config.yaml
n_layer: 19
d_model: 192
d_expert: 192
moe_layers: [1, 2, 3, 4, 5, 6, 7, 8, 9, 10, 11, 12, 13, 14, 15, 16, 17, 18]
router_score: "softmax"
router_logit_norm: 1.5
lr_router: 0.00126
vocab_size: 2048
norm: "rmsnorm"
norm_eps: 1e-06
tie_embeddings: false
beta1: 0.9
beta2: 0.95
dataset: "wikipedia_en"
Below are experts of layer 13 (counted from 0) of a mixture-of-experts language model. Rows are named router (the router's row for the expert), gate (a neuron's input weights, with its number), up (a neuron's input weights, with its number) and show model dimensions 0-191. Each number is 128 + 32 x the weight over its row's rms, rounded and kept within 0 to 255. Numbers have three digits each.
Before each expert's rows: "mostly gets" lists some tokens that are sent to it at least half of the time. This comes from a sample of Wikipedia text that the model never trained on.

# expert 6
mostly gets: " between", " within", " Count", " follow", "ober", "unn"
router:213129132087111153133163145106118118174117014128133115131175128133157136115121110184137050174097102221211109186161141116143163130143150152166115109128107164127159159150116161146109175083139133070133110138049075118143139123128112147118174139096137101115122141101157146115106066199121130138108132096131145134135104020106148170154115153105124121124150158132123141121110154093135125112089120095157038099128124150098118106156162128130154114126084116186136175102156142114112123134136211136156197109151150124214101096138112102149134142120131103126147126127209129155131114077136120121
gate0:136168123119124153121135122082079097152132131130106152134175125112148087110082165082105136187168163132148147162132131101111134125163151190067105045149136093123148144163117088114109143176184040141157138126162127128123101129087123128119135145096085172172089120065112145129115177123131097110150155108119099106105167144137107111104134172127124122096190130120115096100136132096144099084175132154127151131188124210091132182109123099114157095089172064154009136087140121136144154064142077159143119148128044152190181141157162116119172153083174126098149107143099145091173126167110091109
up0:166157149116083093129114147154121094071120099126168173099134120124132130090129116092100081155136158084154155178171101136099092130162108146116092129107160084183135132170119129154115137143196088046128105147091120030118088134103112133117129078135149135111107134125081074118120082162156108116112179168204128067149143107081103115082153131151213114121135172122148149129168200103106123132129165157129133119086172131144119102111171163161160133037119135149091151078091115103106136070165101187139125162104137143126082071149114088135126101129186117114128100106181193178122100158113121075
gate1:121114125128155146128144121119066133101088129038157175139124105129159137097154096164078092122153151150069127108195128158091099163191134119183180160152145103130158131165159067125136127112157128174144199121164188130141124091105130130113110135130123115163164142065105109155102159106081110113081133103105084184135150183105152138121102087196135172144155147086142113103136113163045131212095062173156123158158146161158144159043113125105088138170119182108093146116138097078138080096131143142162095126116113144115175108135166098081143126137123095147099140187126127096198128090141098126
up1:164078133098095126145107149112173149116130162089100176073133112072090142186159150104134169126111137122112145160112092119151145120116080055142112164124143118105114143138132144125173112090111129097103050170120165152107154136108180097086124153101087131126102139175180175056150098135096146140174184147157117157140085118139113158161136156082111129126165123133130091194170102174124098150113149127113147131064127109085089093249150085091123130181106096117152089087072110175084123138118162112116125198150100121168102153127078082196077128130155144082111115126144158107091139154189159160
gate2:085108088156202119099162168074124067138157096109191121126162143155180116108113109083146119093094147117102127076215152126108159187099101107147161166172133138171124123110171074113098145160130084150128167083085100085169112187105120140184107101142093113114155157150110064106055159159110135132152137138085116086116137099122124109112153107200158154158107165119095171114192087122169190110142133160158112129160093143132154168058099146129105148102099108092141139112096101145179130109066113190149177170087105148092063121083117139137176140122113127158144116156161096143170117100111161127
up2:132111072112099143134099202134199155169154170125125123087147148099095138146166134124175121123089125129170157088105111112197156111094160122096079187147163126119102083129103138111120119167116153132163073135090085197121120130123111164141109060140131133107147086190154150082202114150166161094186100179128163146133184096169089142143149135125113126093096129155120112169121165135207121145131181149130155171139158080084125158167101124218124129122123081117142056210116140199130140147130134145150161121124119084147054149132155146170195134150116160142114090090102158139118137141111162124
gate3:112128109145142154182117139106166168093178157150101109144056168164149092203098146141181101175202172108109091119150114184078126153099153167163094097101110103233127127116147121101101145126112182151122192108109121134164059163112110109136100075163141125147101091163097124128067179135104064112157151130117148094132089099087124089185147153151115147077130184091146134137143147155135141123112140122103101185111181133104124085147178140098173112127128111108172170069138128224118123119119145175132142123175105091150093087131171128145130110144173087166116132114144167107157143077096157122
up3:164119131154154130080109120137124079150198140183193121098123132116151122073186133154074119066151174130120106120103134151103076137118103151141134166152099178133129109156152089089172120079090151130098109125079124043114082116067131079123145142124136141142145115114107123159128089146134095129158153123157154045086093079190122149084142118135175094177146104169120130118077161117101144180110078122156139137101064146155136121092164089145142122137126149099136112107100162044163122077185110077145145113126108204033113103177138143144172154162111125128106106096106091159066132098122110086
gate4:098091050090162141136197155109078130133156133158120095119103094170149127128085188191221116158184155128161110090088159120088126165147122121141110108090204096143171145129162149180159088126138168162154146176128057189101108106161103120106154093149140080103123114096170160111188175115130100141165182089116088161142134125127121065082088158148157139121166117133147108161128187155118158081167128107138126096145108122084131154141104133095137073115104114110080126133097168151088133120090088106151144114156104121110158141124118095106137095100098131122083153103050091160127146168084208162
up4:123182101130142065198172109125099125139159103041185137154131120148128128077181102088159109099141158170088146097071149138104182152155095142138154082118104077158119206118159106082161086143101091077058149159108150122129121152160164136187144187126133101092119074173106117158131146121120092137161160122186134102083077116090108141136151112149150139155173159175154154092125109101117130150084122145114141078155120119198154172120180118156141098142171123143166182111149179165118078102122137127165127109169067102147055148142113144106105103161161147090112110148098145158122141177082114179
gate5:118200138106132132236081089145141097133102128135124079114133082123094139072105108138146145098048114141111166061062098126152102149107175159174087110097146123120129100164112099145093142100102131200087151175081146125111087127081117087090096133138173118160118159175149114157112228171119154110144138120190122108135166198099130145092155127151129091152101133157101178148116141075154094200123120082112063139126141129159089129100108134162099163110110107128153110081133209135104132108161073125121120076060087161101128131135137168154154165144136142132084134152141105167116118132135133161
up5:146182093122134084130098127110107108134136094118131134163100166096167127130061123085213105136133133133120102145087145178130133088127104120150090144158085177141140133120144100142167087178177093180153144170183149153161152110216121187171136149119106113102072058115138131118169085123116154140112130210158120137151106107118121180148055085142062130101156133127156108135144101113144130093150147156105128103155094126132168147118081152139156104170100136233122158107154111086143118087101089121146122112171135166150127165163166118132106162131115170164055156127101152134232113123072116077
gate6:124145177096134136112092072144130126123100097118042067125113116123154108122164128199121113101124102098101153108103121160101102129122123139070115111072170141158118192148119109138070207152172141126141118137134135111108116171115105117133145078157122077133138144114168178151104066087142145119115143186153083126158114129125178097166121146189141086150186115144149124113146221150133075109132077133176191120175159098166151125137128093106125145123107136135113150147179161082163125178187065102108139141109158139148074089150140193135080143195178187136115175128123163143131057080149156130
up6:077107118149113115151135133104100111100129119098081138153143122069140142106056105125162150125169127121180063126156121166151129133201125112110129169124070131168152109086186158141129138138179169158154119112149095172157175109116172147114080107074157179153147098123131108138147173080089162096134121064094098140037157134111061139158156148117151155140128168106094150172071068192112154091134131144095112071122079138105094105145148157140151144122170136090119144120071096197138145110133177103132101124136110121158135149151111130157169053081159197139092143105198086078129169135100164110
gate7:137156088141102144131136086161160119109138165195128112168164106132166130185138098108131171176198182162160154147115127186162130128127100157141187107151115131098156113116090103097170145094118138078101171128135129162094165179137088117166110078173181111090104177164130106152145130105124170100125043171108150174118138126080087091075108096085109154129065095107153090137159080106080147160194129156105132149094141121092123152118106129167124154136121141147135143137166089220224137144111141131079140146124131148165058135083121119152131085104095109124185157133164132192151104126143140189
up7:188167125109125186113134158132123146191128112152085187115143176161103124140156167098150138074115122079115135168142036139156139161139124133124064127165100144114157135108108108145104147164094125127113100135139099047149128177122210099181135172127149054134129154166083118201124119164172136058063111141144080137130142123128199132181197089110165115116161162163120090114149109043119108144113147124095132087129194137163113087102185137121107133140136097122136108115118098103127118138088129184147145066124137119065190102115093168104154165154100117141087114083113095128097124121142117098
gate8:128078117169180129112129173140099149135137138180092103118133185110148120088104127118096116203103121088154122128115135136159092114174085143160124113124151155195118192089084157129141149137149155072139112146141141086157133123129077112147172050058164182128126135129143186089134074074131144136109114121142129083076130082113066065139087120161128173116123138145162124156176153132091157100076142155108139179037122066149176106150162076123153142163141105121138152068158112102080175171100081176123116120196156114103143136145149090137127085126152156078156162154094143107125101202121137154
up8:136177111096136082133143095130115130094142130098085140140161121129112122112085120143164145149131105088100165100127106141132115158245079167108077083124083069090089112127101147111167152187121128106118100107164169128127095185085076111074089107151114116139165127177134150111114160165103141136121157078121173099164127173169111131159166118099139124137137092185126186146150205123137166128150158182140106160134143136116150148125160095148110123100151183164145122159122110073139059115128087116144107130139128133107121116087162127156231122137120168086095087123056056189159172185185161117
gate9:169102088089163136130131142089099166125154184066154135124084102127194138146119148094151142199110177163142151204158132137101159091110155075190115121127089136136157107095098129172072073137114117135122145138142148161093119118081145117125128094114125162131152111118205123102125151076140121165139125053101106073113113077082060062084153152197154149125131103060156093138152145066173100133127141121134071130099082133132128151079131070083152207139127136128085135068118159129137141119149104115139124115141117136118127153118151104096106057116101057100126141177157131058129108155124128175
up9:163139134125141113138128117103080094130126057143129110136132108106098088135170162173144102137167142148132102138107216137156084177176089107081139098193155121179125188107170101093145153074155067147115076126134123097106197097166077150175134140128152140121165058113161140161143110159061116074201124123158067166168119149084129157135124138125131076133169127135111174120095158134134148080083081089149194130109162096150124106144148135149110111121140181130108135131071161129113145153148099094201147138077118118065147142169141131154100159070151207077120159109122154111113089090116126153
gate10:134113084111096174138112074091122097172107133090155133103125143168133122153078070112158171113151075151129106092216129188059120082147116079146126156078139060171161182123137088167164131121130136118123111130135092179119119164087116189125135110081061118103111064138104125089064099088115144170176147192150110138095154137120157106129135151130170130108104130106163143149122155131102125118133089097133149169140132102115147074190101096082178138150141072144080121129154105148113099068156159140131143108164186128127151137093105176114075113158188140129110139079112173094075116070158055118
up10:109127135138132108103156115143106073097169109140091082122065136205134138166161134126126105133097142121135057155104167103169148115076107093184134129185134064092124155123133114113173122156119149118176107154202110079100070105167106126181081140130159066123107094138119115168171146066081168115168119073208143135145129149122112111157121136148120166119132090138143107136109156152148105094123162136144161131205130116146128171116034115118117120167100143165088169136151092181136146074099149142094170106111153112061149146121102159162162029148129124172147125102152175108071103155176134137
gate11:094137149117103086117186141135140076092114185166120157143078102101152178113115147131101135104105149085147099122171138098081091137106129179115154087108062071130131096185129142145139102103163090138133071086140105119126139137175089196189137118125141192171194134078136147133145066162152138119201127128159161086117133218177117107129151089164097082150166092101100133148163107160085110118169129107122159174145091150136159142155086159090138122182154163098154168115154097115119082135130149104098127099121181106103126195178176130143162144187105079130198147145112145093089116149154085120
up11:148076148106120212122134119095127153140146092142117149108166116122131092153104169129164121112200189106118109097161151170139130127100137109150119122125105128131121118129114104199071126091109152125103138156191160142094013120124111147141093136126114145068101127105133171094146160173111142148060137125070063083206160110102113120142085148127067132098173142075070116176143159128080116183113090171129135106136161115066133131144142129105117134095078147164129121085066121109115127155139116173196098126120125133109180112110163096087091092107160128087047176181174156147163132110133124165
gate12:151098162178145164124147094213091104163107129178133131163084158105120146159155158116103096117110107126176146123135137112124140123103162155130121115123093113070143138151054120105111157154104163135133061148158115113170072208156134184138216068105171117086135148145166087095108123099125178148081146160186139140121100124140106057130140124130200099138125128133155141168137107101157210119140128100136124129080190149070106090100103094110191082110119137121079114117159143153113146139197151057124079093097137123078081119131138120137113147132118104148140153109073164134133048097083089131
up12:045101119169166135105143121093099096125161144170147094137073123105142107202128121162084102077179118149161159124108150108129171140172102160133172116149115164143146102147058141093102097167153059094146101075159135166156119166154091180112128126126153109105149132090089112126140088101114112179119064144101162139073084127147090103112109180134144028158101128150111194094175114114173138164121131096136093123139104144075086111096099105122158097132126047139184111139184144182141141165125086156094130186146083148139108160166177141147138128115117127130105056127111092132154106152057114147
gate13:129104099114145130148147178178119113107169103090086150119116107080075116166099183043083153194128094109121108179118100129091114104055103095042198146115113186115089077145076097098071141129120167146071096137087021104147136080137186107150138108126118069107127147123111122070147133141135067089137081181119092073086132134121083154109123168095126104151138100109075139168127132114146145059140169136115077085137142124086126136083134130101124147089135115107148123108150114089144111150119069136104124120143151061098118130124118100150125096109103095112143074134113101118098112102088112152
up13:137134196157119150093123142115125158153146181111091184122093104150119153129139154067115138101067106117150110104139070130128129047106077208115151188095210187088088172148136109141113157079089114118156158147170118105153159163135159129159120116154092056093121097113168067176153134137177094120115121191157126118113124129142102109125091102136126102143136115111100099123108125186113128144102103145112123155110109104127122127111130141105094107159110100164093116071128115114161102073065110099088102138135242084062118111104096147146094115175084087094170116114177156133074082081117121093
gate14:083110125137075166150095130118109165089136191092179108155114173148129049160116087097122181097120180174196164129120057095100110194094106183123131120107095125110097164142136126125123126069163114108127096110174137209140154078103110078085126103147134088112153145110112130121121088140151122152184141149196082102133112090124119133124109104187164099215173148117109125139111141112091133164158130146139105161130105139133132180081154142117169165137106141135112096133115090088101115115128121099114124148100097172132133114000097090107133101124107126161162095137143167108158158094128121147
up14:131107180114092103143186123184135137050091145080101174098136163115124123113123083148092123152112100098160194140106132130114108142064102131104093159078082149123135099183083132110126135132132127120098117108140184116170159144149071128135142090150090179108144090137131128052107129175091138126121138213146149078182147148149126050100098072151091109126068162116149141117110189086115083123151130111140104128160154149090140152164133163107089141148103174159125115063118134142104131125124171164106104173091076108149073159110124128196136098081040134117113159177112188110160138115162142064
gate15:157106136122130164118097097148142150090108108111059094118107069136109145120123108193153179136126162116183090136150177183107121092139064082138122076177078156138130137170115181102152171131070154152169166128158161193137103118081117094120131142080093106149124111139134199140142131119159135093095168083153114128148051117134148162190119197197148131095175140185153087124117124151141150135142110140155122132057073148106145110190185069091150108179182111105119111122094111116126114155115114098162104164137088135084140069114130103103124056166133146129125183154123132086092130116180100153
up15:105111149131156172099192161164115049130146165136150117131116132130118146152099141081181106086113137130167113136163167160125142117135153128113185132111173176176120096118128098148095091144139100119146171084109137125193101173143169113134075150066153064162161121152184163099103150106146190123196132115210119102126120132130094136201170101103031087146120090157177112135155104096128113123106105148041231106130118094174138158115122124115165132137145165124074132115139112144115160133148093139119136126157139097170141143119144127173128135138162122106172063078128150073083076127185118128
gate16:078141102085112098118159119088123148090139126086121125097090146195095092101151186147146165161121107130138093092170139123138150122135109077158073146147146105131109134072123131104119077119086138108120138094162084137084038121089142108181036157137114150133186122160146097143154123111179134146106095168153143161112144196148103135122150124189152189100120141150150143147101213153149153098136139152117134116177103140113110142155091085142080146129152142107121072153088145155115051040159095078175091073108114120166140136108138130164123088103101144053058113105140069135134108166171137147
up16:121110071163115160180134115089123096110126051144164140026142150071114156085114128127144098117153189143134100145113171091165134091153139091192103126137119119088135135124133150125113137153123147078072122128094146168099093141064127118118164137082125185159136115093144104136153116096152109119086148090206107122125142129099126065119139136077157159094160177094155078154088118133181109204139096124132129097147163098114107051148132116113117090120058133110100183129109131164117210120198102146124049132122097109118131131174113087151167134091110131183151123134057121162142116074160141153